Weights of a small mixture-of-experts language model, trained from scratch on English Wikipedia: 2 picks a token, 569M tokens.
Below are experts of layer 5 (counted from 0) of a mixture-of-experts language model. Rows are named router (the router's row for the expert), up (a neuron's input weights, with its number), down (a neuron's output weights, with its number) and show model dimensions 0-127. Each number is 128 + 24 x the weight over its row's rms, rounded and kept within 0 to 255. Numbers have three digits each.
After each expert's rows: a language model's description of what the expert responds to. This comes from a sample of Wikipedia text that the model never trained on.

# expert 41
router:135105192127143082165159125121126115142139182117119123139118122153117124119168126149167154125100150148147124158135145110104138157118142118130129108090139118144156128134118127173134123131121077107140100141124110135113107142146098116151116149135099127113102127105105108168100119171115143124064133173113166094121095131075108113112141164142086111159099125111144149151136093106160154076088
up1:097103126103155117110144149171136122134149100095151175123095113133158136125140121120153107141107125136115146114144137126140137119095111159128146140112163112106144120108072142124102171144169172154139093141118153091136156154134088165149159177116082144134127098149111048104107122148128152102148132108132077124107130120118176065134132125122132132143122110173128115158129109133107115146120
down1:126155119151142138120130073088138164164115140114106102121138129145118086142096167153112100154151121127116140124162130115129094075160150098146138153197108110122134115143079144164141110164115120124104113087137134144146102117098141118144114133136132114122113101183065150133143132189124111148145123119117096188101107127117099134144113163168121114108153098105133129120114119139162112123128
up2:134113135122104137112060116153121124155159122150148157134134139095160156122133163139119099111097118083108074162134129131163133143128148153150113082128128116147142084143085085127107143098156127128127098198101092154105091144157125136125098119142080135113116124133139117097130143153114161136123138121147171152127157125140174135145073124124152092117131118092128108142099127098124130108167
down2:169157143134133147142170115133111149125099121092118096095111096155103131141079123146118152141146128182146170149128110148122119120129138105093092131144118148103120139138159141130146107164099127107108195093159162089147138128107122119099155144081142131126103131121104136165117108122118088134117132171093089098103109130087114114115166142118101169123116114140139155131177132180139115155110
up3:136099116127133141166151115137117155138168112096109140114095121164158127162116149135147174127119049129149113126145124114135123126079135124100134124105137082115150144125136112130147139161113147174138130113170148131102129091178120144129126157131089143153156118123139157128150079099130130152091080163152133176125124092181140165131152105128109134173126104115152086118113095134106124123144
down3:127146137144146162108108127136105097125133124152120101090138129086123149088145123156124109123157228160137145187094138130130144144164103088131098125150167154112110099163102150108107121111130106092120154130109110104143125162102116106109118141119123126117128138148106096160111160146098123153155182097113113079140121149096125104115116163112113108091129144125100168126139136120149155144123
up4:166150115103129144160124172117164120147145128113105158114130099131111099136121144123137161127144132124105166074134172132139126162160111163162122143098153099139146099088133149148111115154132160111076156121124086133172090139112131107136142128118131136101092120104146141149133131105133084130140102134101129158115100171176119143113132167177114121086153128134114089151116144075104091157145
down4:117158131111107171096163142170118120106089126100103132134133100132113128130155173117101116148135076129089138105166140092129140116149150172122143175145175128164104137121143147157072079166108143119159140119153072108154137159106115132152121119147134133104148121115121123112110091102129113104126141163120132088144130137183167162153107144142143124147160132146138121143099168118100119138142
up5:128105137118109166125105159114129104116137123122113103144115124114183099116191125114095107100132108123133128128114137100129132136117091113145135151173141136142163137134152126112138180194116165110170112158103145162177107100191104130134142096123137094104139182122149119120125115102098126095128147087121163098122118138132136074116089128130161159111140105139119124116101141110141126165095
down5:135157145097128116112138166145145137149126126182110160149145171113085091097099122174153146120138112129113099132115159132116095113117151145126144112115157120173155158109154141149136080148149140086132145139148115103111114125090097164080122135145129105114153120209145096155111126118106172143098140166108105137111090132140107122177156141106113118093113127123142137107126146135105146138162
up6:149117135128153116149106131173126141158147085107101132099164130126123114120112076088165123112125121102084130077179132106094128151175098160118127149150107163176111146105129171122129104149131099100134097116108135153134093146130127124151118138114143118157125111100098108130112130106137122135111114098147124116125151125120194170129125089144163121125108176127132119130169154155192122148113
down6:139114141137151127146128134154120122161165118117125163119147096135108141131094129126167093116128109124104115066171132075110116152105118148134160149194101118145111130114094106145106133140125077106165120095116100148132091137118084109129123147106112128151108120094070168148133131092127110133121120101113131162123172111146121149141143093137115146143116188113159138163151164156152101156124
up7:138090111143163137158140099144111092105163093168108116111112118096132110144097120135086119158123134141128124113156103152127118109128127055110118144141141121148127102141115095081122128130142090131161111107137105150120130139135134116180156146108175154156099115151133197114163148152152104079145165130097142142107098102160134139121133129132162111179119183150157129109124118134098125121119
down7:141122117143148165158138103116115102129157100130150146137146121116117152119162109139090151125130145086116146124143127151110149141139103108102110168117142082123067095140163113049131124161100106151180122116170143148101137129127116126159158132125119135161159134140123172101111111143155128095162168166157144121121118157141181147119130122132147120181088121114126134110081133131154103141103
up8:163130177139085134157089108145109144148099105109045133137152159129156148138148119154151154110089127096126136124108127135074155091132113126107158155153127139113156121108100126135131096125122136112175110137143134127174158152135113118114106154109143113148136102126092114124168164092144178109108154120160110129142113112114148094141160116115131151144138173133132171090126116127139078149137
down8:123109063156184105117156118145114074094145135137115155102104149136150070121117151099113106123136147132145154127152146078123091150119124122142140135156160136115097147099153132099072145159119145167074133117154160134132109132141144161124144135148079139077138102141137147122127124152113103140167120127124123155114151135172122155139113136119128132103128149093119087152167142117096140114095
What it handles: Verb-linked prepositions. Prepositions and infinitive to right after verbs or participles, like trying to, released by, on loan from, alerted to.

# expert 37
router:121091138126140124095151147113106133133132129152125161116148119130126128164099108118135127140100140179138107122157197120124095178107125127104128140100105109134076146116150145165162104144114151074130114099161171154136087138085162117113134106122152112130173098110165171150154087143155108112099111139115143099109113139094101152111122177137149086147119116149132161147131126100118131109125
up2:139107117143181093138122126123099123120105077065121157169117130136163127089136130188101142118118144107144091129086141164143123162164092128164118102135111160154142160088093158128121161094157087134086114105153126156141124133166147140165129123131113152123072145157122150089132142123121159151143160109137160130104120136111128137146093113124086159113116137135124128126115149123112115103132
down2:128136135080115158148122159116123139128140165159142123109147127173105120098127071122121126122134152115137158169159139161095139142089175117146136150124135099112100122142146156131134140133123171090152134156127136072120105132070128123138137121110119129123175098179104095159139113164146116103125132136092086140146119106102120061087160156133130148127105132152093127163111114132110149151099
up3:133136135140134205153173074162135127097112126110099085132092085156124171144141129144099127117102095136133146142083112110127120095132143138105106164128129148091110113163136137087117104118134147109124119136113126100133128100113168124135144124158086163109140140160136107144166106076103148141154150124130146119086157104135115086098126089150127150142158107149115159154145137142169134151118
down3:106095165106137149100163153127102118144127110127127176114117094167133127095118104093141114151146138145108155124115105108126166166133123081129119121118148122079127134110137107115155097117101120120155121078163120191134106086102153095127163177113093138145100131129123098146135129105109170109164101118093128127099148152105154141097105131167129130166140155097141158100116107140157107142097
up4:108106101098117118143131182136172152092105121120153112123116081123120137157155108159145168137120112133083140168118097106123081123103144091129150124150171140147143080118121126142153095153130130130106136135114126098130145087138138129087146175134121117070174145124161102141090144130105166150144086155111095129131121130123113118118123111111138125109150148163100136075100124140169166118143
down4:104116132152105112117131099110140098192158126158129134107135177118129125074118079106116121113144156116155121105133161098138167140176117153145084125084078101184105116132146140149142142089132113175165104127097100147122153126120119118185095104126132148167112084165128118123117110122131108147128151104153149100155129143139112146120142128142125129116125087126135142143095130134130099174133
up5:118159149121104109118130141099128129163089068118100131151125086133087144115142136143157141137141148101137117128106123123105128144101155124119103129146152158126164141116165151145161118126140119148190103163115127167130167165107108128119138147143139087133110102114138182131118115167077159116082117112138114142107069154142165106102156095155127144142139131117097123059133156128123132147150
down5:109170129124093123100103121154149070174162112160119130168135150153116106134132138158115073174155136092128133087141132149154141104120138136161124102109165089143145120108184094119096162113122102134128159138119163155121125174119153106118138098138152117128124080108143123143134119089107163131162130118116103098146109128114145114150141135125162132152122084166110143112110130156081155126144
up6:095106162127099105108107126092099135127175140120099119125143129160132128165176155100132126141131133095100101107164139163114092153124124108128110127131117100128148142142143128140134149088147171126136155124127138121125133161117117146136141139136082099122134089118137088128121126187153097123141183132152111129106115182156103139187083143156069079148145124122130095143109097149141142166120
down6:160117160123112125138115113141141129119105110134096167092166141127128131113092204130115131149117125145124132156069120144154132148136140137119078142151147121106153104129132150126120100105101139141134153128139078128157135150113128150131151124158127161116145166136142113175115143132124078160155105128096130140126098126110149092110109133072172188080140108106147144153109131089172091111143
up7:131152129102127132151083131116082104176126151126098128134100117143148071121126137091124151116126159139134142142077097135173096118147148098162108181108157098160099088137153134149172148105137164081112135173125161143106109147144150107106128116143137163126098096122122121130135111139128112177133136137163129127114085118171110103131089113115095169106119121108132111138107087147123152131126
down7:138098118160100127106155131122142129074160104128155135124100134121103113121177137135120119141101118169117068115149111123113125123073138139145115055129098125074156142126083133106134137173131101131126155167142123118128135129107112167134083168097152137137144124134151113126129153152097145136079156156118104141095128120113145088153124145125181109117140105164147136157147146153137107170125
up8:156090114120110092155120152137115147118144130147100122125115083147143133109155137084152118138135130126113132178111150150110112138164094142119121163142118132134142129123098127141170124107133138119142134139108116106159157135168108123090102136118066115125143190122069072149093129111150136164155109130173119118126124092118092087159129119192127160135081131115144088156129131123140114156148
down8:119150087110127156087118133145164106100143135129072153082102144085128152134150123142125111163146100173119130108115141147129128139118121104107126119116166124124090133114161068144120092138143120122081171139138099154122124108084153104146103152095114126146142130123179126144169148144095082101115154147155165121141139155109142142148154119105128081104131119139097186144148151110138119108118
up9:166138133133132167128126143137121162134178130128145155131134146107100135137085151150100098092113098133078138110127145102103125124119135128125171119143069096144132135132104124113098105147115139117117150117100142145180153136143136129123079132105117160150138121088078152144154108123130079134168081139125145121122170094145117122117149090071129093146185156129131103129125146130155181148136
down9:080175123151153059144076115179100121149109126115106091126139092161139107103120117115115164121133096147119120111120154135119109137139098089138087119140152138127136139139130180149117152145125132160123110112095134129063096105128129115122145167155136118104142088149151092106141113118163153163072150115121120132128104125129137151138184136140144128100099122163126106126118133141151085142144
What it handles: Delimiter after a name. Opening parenthesis, pipe, dash or slash right after a name or term in lists and tables, as in Trisha Shetty (born, Supercup (3).

# expert 53
router:135118157146133129137050151125112116111116131136129104140168129140157111131120153134158146153155103129142139137120130116134142183116172128101106132099130092170117076111102114182136125100161098121125106142120144101153095171181160126110090147153097155113158159134102139134134116118130134103112134164130117143131110118075128121101118127093090127174163130122113102137108103070139122150104
up1:142152120113117107133125102141150116118121136130112176148132152095082142137154136137101070173057136158127118088188112110127123156144122093105156144149141102152112143090136104141101108114147097153151054127137147097127132161107115136158089112159099160129126157148126112153162134130138101158147165111153113120112131114135124136110130159138110115118157092089142139150121119116142101121085
down1:124138115106138171128134147113093156152143109120086132098098127127121098116110136098154140102124160164146154134103137141104100096171144102156071145113078142127108128130166128076112141179143148152117118125121157172085105146131120163180141143125101108105123142074104142120145127082150129087126143119133147103100100149141118165115134140141116152125135120125150142097156146147132140102189
up2:171119141108131142085124136141153138116169126119134133126151158079141175103117144125128146136129103103095143130146126096131102093124118130110157126165144100128142138114147076119127119115143168138174134077076088128173084120148127168148118123093123150163100076145124117118118142097142110107121137114150115102088123124120098106122147136115126200165166102153168129131133113155147134113113
down2:130084131131163166152125152102128138114131120140065133141127127141149118135134138120184106080140117104134111133085152142091160125163086106113124146091122107123148115151129158159118141131138138104144158152132192110140161141086105107121102151155139087142085154097109117115096134105094107122107145123129102141148075148156155134178103142118106123124141132169146112168106130153148156147152
up3:103127159146166095115133161156145117111099128128131091144132110145149113188135137087116114123145135110117116142081139149138135134166118118154123132143131107150143146116083105136124099150153140100135124157131129096143086120075127155145118144167125147121098114075145133151191090106127133152175125108087130094139083138116115110131134131120144157119154125109129129153130192119140115068082
down3:145159156078096155125123149119125115150138156128098115069106107122119128121107104141126113135136087115137118136104119124150073122164145133111159128143127107114184147130135151093099162135180160159123149109107103124143115115097090123111152118136113113124142167152147116191130137117157114157120099133154133137136145176120156121133123150124129116060116097145118099109125085160162107149175
up4:124154126120167106092148110150184127159169155105133133114149154137175156133111121135142133169097126107112101122090148127083155130142128103117103177088149142081110149137150137128135142115109133127106136138079088117116117149124171154144144127126172096109129137083139155117111121084153084148132141132084140146134111114150107142133141139129107085151116136138130100162073076120116162140125
down4:147102157104105117146153117122090117157138106183140148099131127130091144153125135107116105120100129136149170078130153100113121148120142156141156124118147095133115130158101147173103170154105091142118087142149096156140059154148112126139098112152131116115133125133146160113128135143101143140089140183163102095119125134157144115154084105152120069126114127114121100132168089138104127120159
up5:144104139116166118147118140146104145145140120096084134159108128145184159132090157130146065104089141115136123137128134118123130132139146152096074174117116158160109126140093128102120099130120155174133155116142125129134136155081097141137135134116085146126121108154157095118144105113114170130150094112132172143134153115121094106132149164096111164150091155166180132098130129108085128109138
down5:132117113147139137166098120112118084072125104128082131108148104136131153138115103130121169112178172179113138105117135147146154123145120168085126124116137153119124158161114089113131111131116143154139099083109132110076120125097112136102129122090165111129150111108115203114148133154104150087121116120142117132101123136136139093150107098168092143136140144150135135146109171176118137145161
up6:116149110087100136122123127128148121194139117152163151137090139175148094158115118127139172097136095086102108092152109159098096136121126127104134122135138099116124115101132110132167150101144142147085107148084088156154118094141060167157135142105096124099108130128113154109140158123127161123127117125170136170108140109165100143148097136156151125130144118128117139150128141111073135136136
down6:117154143133122135128148144084150158114096150189151142169125098142103162108158156127146119139134142146117170135126110106117145135103103148141077096131135151102136158130137126112098157171141136163081152106091116069135102187117118095131144155132194148140107121177104123132100103145127125097094144133160157097101110129123130107119118143112114088142148128119123121110092090140138130138116
up7:122134110183107151137176100175157116142137109112125077149115113125118098123129115094125119137097122105101112125125092130142120109100094123161115098173122144160172124156134107126150142113167170098158090147120118103134141152112119178110157152153087135094120123157130167174142135137125093154150166090148119109097144128086119100138137150124112129120110159099092124131158149113130084141146
down7:129149144116117145176152126163158155148140198114138121133101084083139095107157107169127151122127139122115099146122156141147084155161125104131164116157142108116118139143155158097145122114103138119130094127109134119154141175133133138108148170130144158141128158160114124129178132185145128121141114108109077127124088118106133172143110141169119103154077129092124121157118094154129100141142
up8:133128077128136156114128100103115084159144136131145114109126138146101152171088130137128093122098137117132125151105091100135092113101131124153109140145109131122167179139157078181152140143113163132134144111152103147096131159140134108132180133123164101136157133104085144145093158116120140114084074118142109137120123166107088131112124104144122082122109133132160122115146146164180168128145
down8:128109101142121123142114078123141102171159120183158122104090156155095164091103128146169096139170139122116127109115128150137117108146135117140143114098097127111118132127194074165160123112155121128125107095152134139121149124145134137145116116079139180109160120103119143115162125098082116122146116140136158143155122135103130117141177073157120122122128090147109178151112153132126117102110
What it handles: Place and time prepositions. Prepositions starting place or time phrases, mostly in, also on, at, during, near, as in married in 1926, In office.

# expert 57
router:151130108151170119120077101127111097129144124140139078095114115131147098097125116158109133170105138129126138083142095092165136155130176134154159135149096134149117133109158133086183132146120089088110109133145145149128144131144107097154127138109131116145118115098137096159088134073114187135170117123125159137122184116135141156107111126100143173118134118174098124117153125139115115137134
up2:143090156106143146131145125083106177141105129125104168135078142096144139136144109098139162132124100121151109093152101166126178144122131156141123133099132156104171141119176118118124110167123104154108144134096144132081108171112112118142156117132130127201138126151120170078159113117138145116084089113157110122154132079137128127141145064145120119122124142140128121119106129121135137098142
down2:132101106144175133104116176114126113113116151144110125138120192113141135127120053134142150103147106108156108146086140131116132146151137126148100139111150132077133160137080146132124112121132144122117150115148130095139172142160124125124150146139080120114111142174134134143102108107099084134101171082120111116123133123087107119098101157098112139111135104110075173178141139114127103098142
up3:133152112130161127156107141142096105138118149110096148117116140160124161113143098112121087116131131081155115166123134146147132139121116097153109119136134156156128104146103172147136101129156139128149130089160146108144174123088095105085102154133091136150121127123111133155129093142157131127096111165157161131131116119044109141102111175126141120109096106098156114144121200138126101101103
down3:109132094099100173134165092130149129100115129121085147111145120126150130098099165112133137147104150087116123123112140090096141087126122138181111139167157147141162165138094108189090144118117158098116137145117123131122142095153128111175117155129099127146156118114110101099186122155154137145091115115122141139134132113110104128168138089153131144162134118112139115133138078156093137180135
up4:177103171098117093129110132154076174143130109130087094094137163127194132184114136140129146143139117102100114112130118151142096105092100137105146111149111102152152180142119112145127129113128137113143095140168151159158107156152133097128146147152111106142127152107144123128146119104106118125138127135149137104117131122171088132134106134121069119160118124082136141125106190099142118100130
down4:124142135158151131154082168103101116093121084092151108093131169151149118137140159138127140131093114159118110150144125156139093125094141092119167150121140182121133107156115080111073116133105115114144168118128164091109137129181155118138114146152156119099125152156126116088123112074122117090147084117152122135139094133153137136158164084141133143131136106101131163127126134142125120137167
up5:169124160118091148147143153179137157155138164126121146138125113095119136114102100160109130135123125076086134111122128141126111133128152151148149119157094107121121124119130127097148121155134102077164116089170152143125117131127147115086112116196115126141119129103103123156144146134162072119151128148149141121138106113130130107133132173120155144158135113155094101088074063123128167102101
down5:105158109116130152117199098142178131140089143113101094095136127107132115146136123149134109090139122148138091176129148111163128070096127128110140157108127144104117148152173113168115164131113110110102154120104134153119115118121137168163131143168146153086137113121115105148093121116112129143127123100117161108130081130105150169159147139150075085131101127140094129180140117117106122133138
up6:137165124152096139123124160122131134104066120128093156118166146088119158137164136079172131100121120097116163100119133152096122126170135122106085136145097156106137123131149127169143072125096117111141114089122156127096118108128106181153113164109100166129098121165115113141124186156138148104144116128139118151119153134132159123115124136094120111149122093149143146105163144131097136089098
down6:123111160120127130146179114115104177127123107102114074132145150134077112117146091123113130122113113139129133105165118092158119076124144175138135147132098159124140132126112110118144117129116186108116145119151075108145138121131148117130126116137158127162145155155165127091154137116103153127113140164137137145129202125093123112155094079115175133161098122114132098083140134124121154106167
up7:118147144161104143123110102138113108128083117106141170140160143168111088166110098116159124119096183137155105118171103146125159104100133162178138154114108102110125152134107122158136114134134168087147150114101079173147133127141118113110129121145141102085149141137124115142172154125134137129140128137138110121152108120148106129085123105148148103124091083141149133125119075112166177082130
down7:152122127178133128107161119166131107145170105141106099123122088110147120102111116151107112087178066114163113100094133124132115163140146105128136152160127110122115088112125157141112107160151167137147122094110127101114138074099144126085117129154070118129155169083105106121108128115163135116143146159141124135148115133159121125110128114082125134093110166133130189129124094101130135136139
up8:152089080122183119130139118145151111072101106131123116129112167133152096119138127124115154066128144075093138097131142154109165143123132165122126118118110098118105164124121085102129108107180110111115094169125147141139111087114137122147079118106101118141110135139135166105139135177108128153131185140125141143130130135159169157154099133123133157164119135156153150121155130142152144123097
down8:157171125131121156141126101133097132141122106092085179140125162100144103125122131169118119095094121136099151117127171173138164086124144102174136161089141113079148111093135144132135181130084153115129153131137112112154085140130110170090143122113100168139097152083139149115120147081148137125139150140113128149122148144140101125114144128107071140136112145122140128126100110166123156123109
up9:136102131131114125128128156138133125117117157086154128111124172131105122176170109134152111129122138127160129150133128120158123099135118096123107164151103118087131143106128093141094138158163151151134121132128066112150114105171077099123131089152112148168152166133125122117094112137099139091145134103094084118095126068118093146131133104099189131176124102178132151123135121133130123105150
down9:120152122121110160116129129142142149093157141154139102123137091149067209138128142170128128157156106156142115126118165153148144139147111122163128094112144154102091155117172090125136104119122133138143147115126153110124138158087116112187141164155129100113147090167115122153139167133114155126131099119095098104133132148124152091152123161116136118084120126107140147167090118172121146140103
What it handles: Mid-word syllable pieces. Middle syllable pieces of longer words such as on, er, ter, per, plus spaces before years after commas: M-on-te, postp-on-ed, char-ter.

# expert 7
router:125104100151140158117142188135109103162148097176164109099120119129098113086135121127127115146113105118136101093102108165111108147151137169088136119095126160120090097132105136127164144166119103130115149138113158157148124104094131164121107109110090132145128143180158179151132104127113162088119130168168096131110130108140137117093123106132125094089118098141179146138133113156147137140150
up2:137135094117083151140142115126148157088155149107134129139144180085156124182128131119144108128128143120087107131105112157126142105073099176162113088106156130107124092127086135111184158120113092107093116126149103151115147131128110109092138151145126117130143152055133157112142148141153131143113136116149148131141157128123108118171134164172137147111171160146141107137166121112129116109122
down2:116141096119161120111104117084161151134135160137144104132140144135128158107154160190119106149083127092137146138117121133157140111165163134127106190122141133137110122129152144117105139121114159153120131148101084148181103146076164115165149097135126125151099123184140101113112153122129139183146095136126113110099169088121137131117092115101122158142089131133144098139110137158114127088131
up3:114088170150133092097151149114133169147104110141135125137124107138100115120148177105170109127102193068127128111135124120157150135107141133136150090078141138113148102127123093124084120128171167112169122111092161107130139121135094139141166144120127077132107151091103145143149119115127126098153141128128068123168143193134144115142115140140137143109160126100141146150125134120136100109126
down3:124110121179126112114122118124156133122118113135090138149090138126135080150150144140130138110125144081173122078169137120161134129119158129183158125101146131160091157141106132104166166149094150106137135074105145147117139134132151126082137123110123068126129141107118136203113171121124096098114149122103153122156164099133157116116141147080109125134138146126128112141144168157149142136118
up4:089120153125139129137119123124138152119098111161184116158112140101158115120147087129118185129128131157102128081138101145156124130126114147116114154071110134137164099144082137163151137122119158131078068144096114131095127112160124111139141137141164132139099169189116136131132119139161115151115142113134132129103124150101146138132115135130164148095149121140117127107106113171163070075128
down4:148109140124163089155125150131111133120134125124137123164106086174148152096126091116139112110158094098113113149097145116129112089182136112155134133148118087116118155071140135183127180088115126122184098128166113141129121174135143131182122130137107129093158096168136100126153067116134121142110152102099136102117131114090132112130108120154121086127138148144149130130126150115130150132153
up5:108160122136106134111140125123124151124145116179153160150113128180140113131158092119154094137130137135090151097085154110151103134142154105166126150131136109087102124123149132146062095107146109134198122104120110173151148146105126070079135108130171142135097107153123137129128133127084130136133125119164142149133120193131093132146157128120115124126135133135106152147101088098126163123113
down5:148142120124137193123167145101113125114146106090130071092121078098134133105116117170120148145115101152141084141142120138138142126092132128111108122146124146164150129109140102074180145147152110068098145159144151108106147125137124118168163103133091098149123129093153104127133128118131168133137106120150124099134131108131119097117169118130171153114146132123100151076143127140100116180136
up6:124145130129128055107139138105148133138099119135120132108168140143132112106157112140149173104116115149155160116115111146116150114146103123120068143133136123123124114138082129155124134105123199135137140101103100092137103141122179162118167143151152100144183113133113142191066136080158132119139129097102150121120133094119116166164159148146130109147104121135136090128143140112141113131104
down6:151138063136110175135154104118163133115132104183114090130127161130100140145098129150116141073134066106136109148121156099113135138121155133108133133170137152104165139120120113076124130097127104105152096119144137146127112128148139137119081146153098135149092123105110167101140148129119137121116129086150132139134139149137156125170128134136135083130159185158166115190126150120126164122122
up7:134076155160111130097188112080108112135150116163135096178119116162109124146133120104118116145119121120103129103128136120118095113119126175129170087135134096109109078103153116125173103161115114106140129150119177102130132133159165103157130133143106144160144140149108118164143092138101120159161092151122113137129135147158120121146123189127159163126077105121093116141124163109153124126124
down7:152087120101137169104102141144156126113134155101159137102106152132135151118135119093114123079166117150146160120100125121156097128081137087142117154076100143101109140157136149127111106088135151153123137153123132134133078152125135151109127134157115096143112116099168170104111159098113134159178130169108114129115124135118150176166110094155141106068143161114107126132126127151107156157109
up8:153128144071139150064088145093126158114132144168105107145097110136160110135116130133172149083127163146122104135133085157147141132154138139135074129133123085120133111140134146102127093109151146087104132147133122102095084127096109129138134140098166120137083184070093124164112119129158084110147120131103132146151107146143136134160123121113124114112115122139134127144132115140188135136154
down8:137097146132113126184102094101144182137110124108093100188108148113126097125122127126158131139106093100133143112119144099085142141125127071149149121099174123090117110139132111101102135111124141117108119101113129133098134136106126134123128121122141107086149101127174119202134129112128151153106131185127126118123139101142132062118152115164162162131159115127171130154137144092153133141136
up9:156141139152110058163102109118133107135075128117121166109147145142120125132136142163123139126092148166125134146147088132155111121101122109160081142105140117139174170139140133111145112130107175128156151134145125150096085127077122103146139104154134108120143088145109132128121140134107120138127136082158188155084112077133114130102145116112185079126125137097129120136144144108147142122099
down9:110099109133109150146094150131129140113115133121089150152143145169135088176144149145159154096097093135094106131155136152110144135137119106082120144117144138173151105163107117121124145104147133128151135095139091149159157130060108095151179146177127101140109160115141153135121141159096172100138109086101124112109148131119104122133181106128159118123124133154139114130096154129075142147118
What it handles: Table cells, month names. Pipe separators between numeric cells in tables such as vote counts, scores and discographies, plus month names after a day number (19 May).

# expert 28
router:125139121122118134123159136166120132107131099097147100142092104118155139119146159145141097146148110155095145171125149110067099134125091186136125093095145114103109111146088157106098123146115151139134164101111118145163145110061178148110143164124127138153161173135163144108143095150132130111064179135114135125127127094148156138117134098119144105125150114116147124115150151105147118143109
up2:139134164127149141143114111128113110164130168174147094158137145122150128139154089160071141134127110100121147149113123135118109144110115111106169107074109149193162169130123127145139119124114135119127151111125103098130114124095107126088141103102114108164066114126121144155099161180138138108112154119146095080158119131107103135135126096141121148121139150146097110124130158143156086142070
down2:092106122102124115129120073144138158166140119099123105097086156121107135131091122146118131111114110144149177127121181148093144159126123124150144118148106123142137146161146138155130157132099046150124131105112144159153190106151123150096129128132174123161085134087109135086128134138172105135106118138102124139129161141129101132136117149090112175144128135170088113128099107127127118138104
up3:119111104175156145097116145163114138109111124121086151110174161136113098166109117146136189140095144125128104107137110136110135114153141136172154172109131127150092123116116118166122095126135157089132105123161133118109158143132151178136093171104109112129129131132122137124140130107147138144124150082107126137164102153152101105186104105113124139129141133129070142142088121141122052126128
down3:123153153141134127126113214133145152131138127163191150131076155135165146167133121149109142133136165165124155158112144072120110126158089138125107120151095110122150161096128136106156112100112090120137138136154113177127122088080165122102117148112118123136138127116127143111110091116165086109141117145147143136121106118111121160143133146118128066140118130134147132163141145115120150108083
up4:144125127131127128099108133146136124143084113124130127118170085098097106129093080140065119154128162123147092181127138140174121108135112107137121151139111110131158174123089100118128172135175125106097134107096110162146154161137079134116154136148103128123139119159155119103098095082126135152110159160135124127123101088095101137106102109127149122116132121161102143146142175142081139138123
down4:118156086078141133132104125133136148123132157136107134062128132100155155094123125104143126128132164182143133118150176165121168151141163091114103098137108114106090122196124141150121136129120127125134077108157073131135128127159163145131118143155140095161137144128111136157135135113142137111144131137151124144127152158123110131081134160121122159131114168088155121164189113133139090114142
up5:141072143166087140120127118122142151106125115160146121113127122152129131142182144138075111110172124138118120131114137115143091136158137131133147147120120180117194142112115160112131102103152173155120113125143117114165128091114092102173151067134123121121110120108112156124183101124124142120125108146121116115123086126135099109109171107109141121158160151131136115143124106135168080070146
down5:134130119132141092125100202148157137128141114129131129142167153136103132150144164158155098097153096163156126112140128135093110167155114142168134103128166141136131122113137092150064119114108099138132150124146132139162116159123148099131130124145128146119058155169091101130124150153104114088088132139178112111143115147152099089145090127136161126112102096103126123109132106125141174134143
up6:135144115184081114105155128121074126157121125120150122108137089158130110112124129131132169095151135158114133131117182129183106130116162115118113177124107156127137150144092126172117161078118084154100127136127100108087091121136128117116187093148114115132133121145136130107143158151099156185134105108138098095154164139117118095085136123125123133152118122170141102122147121139136102123129
down6:077116137117116106103108162152137122140100129175076128144161111168135157175146128094098123138137149137107132112113159113108148125135114111096095140127136099089105139105145172099131133112113157103076119106159140105134112138169127138134118132194093111184106162116189132107137098146110119128158146147161121142152116118120090133131135157077125138119132117128084135126115121101138099109111
up7:098138119126141108113099158163165145155065163112130142135093156160114121158098142096137120116113155120152138099129120161120070118094139150108149127074169137138125131144131138131183077137142086114132131131138122149126133120092134109079159178104150129098140142149099144130144165128101143119082134138141098141121148103113143130116110179149145158106146153180139127122130153090130132138111
down7:187138093096091137145122136086111167155118162142148139071156147066108103120144116126113127148132119133118109112121150101155138143095125125125113148121097151117117122077145109117112150125117113150078134140147132119143119153143151141095103137121107141134112161112098077132125114160162101146143114134103134143147105107156135162154140093141123109085159193145142116135148158175136073127122
up8:128081125111098118107110110139164119182177143171097149094133140123123152102137096178126146105124126137135110097147150159161145136109170149108111134107135139110163135141165116123114137092103137121158139119109128138139120122118080137114130092148124166094106123135100105136101113076156140168133165147128097124135117073082122125061138164131136117114144121142100151141121133091147094144162
down8:137112143103144083129099117151128153107069142134068136116131146079144123173115129104139171153089118119154117132135123106121087150118123072122116099139138104140111186114147127122088103142116145143110163143126147108106095129151105104156128115155151111123135151161104148107105158132134113103154132121087166148133132094092148149136177094160119169127140114120114112144110177136136163123157
up9:106085135152108173121107145101152120102135160155111135130130123198159097144157124119103120102136126140119116095109113111125148133124124068125086131141130136121117159106096118127119142118127132142106156125103144162141111140158128108119099169175152130157170177105149123077127141118092146148132131138151146162087112150103094155142149143173083087113121103094181098129133125127129156134109
down9:173165131123088165124165193115134105137170125122122121120106111140124137110138140134131133135161094121136140125156159129165127134126097140158174153165095151132116119144121070113115117121117065144164128141093165114088107158128119129144146116108127087130106118128126110111136097106151128119158143138162111146187113144111132054123113128117136155125157172155159137136142103125111126166149
What it handles: Units, ranges, table separators. Unit abbreviations, range dashes and table pipes following numbers, such as km, sq, p.m., 1775–1783, 3:35 |.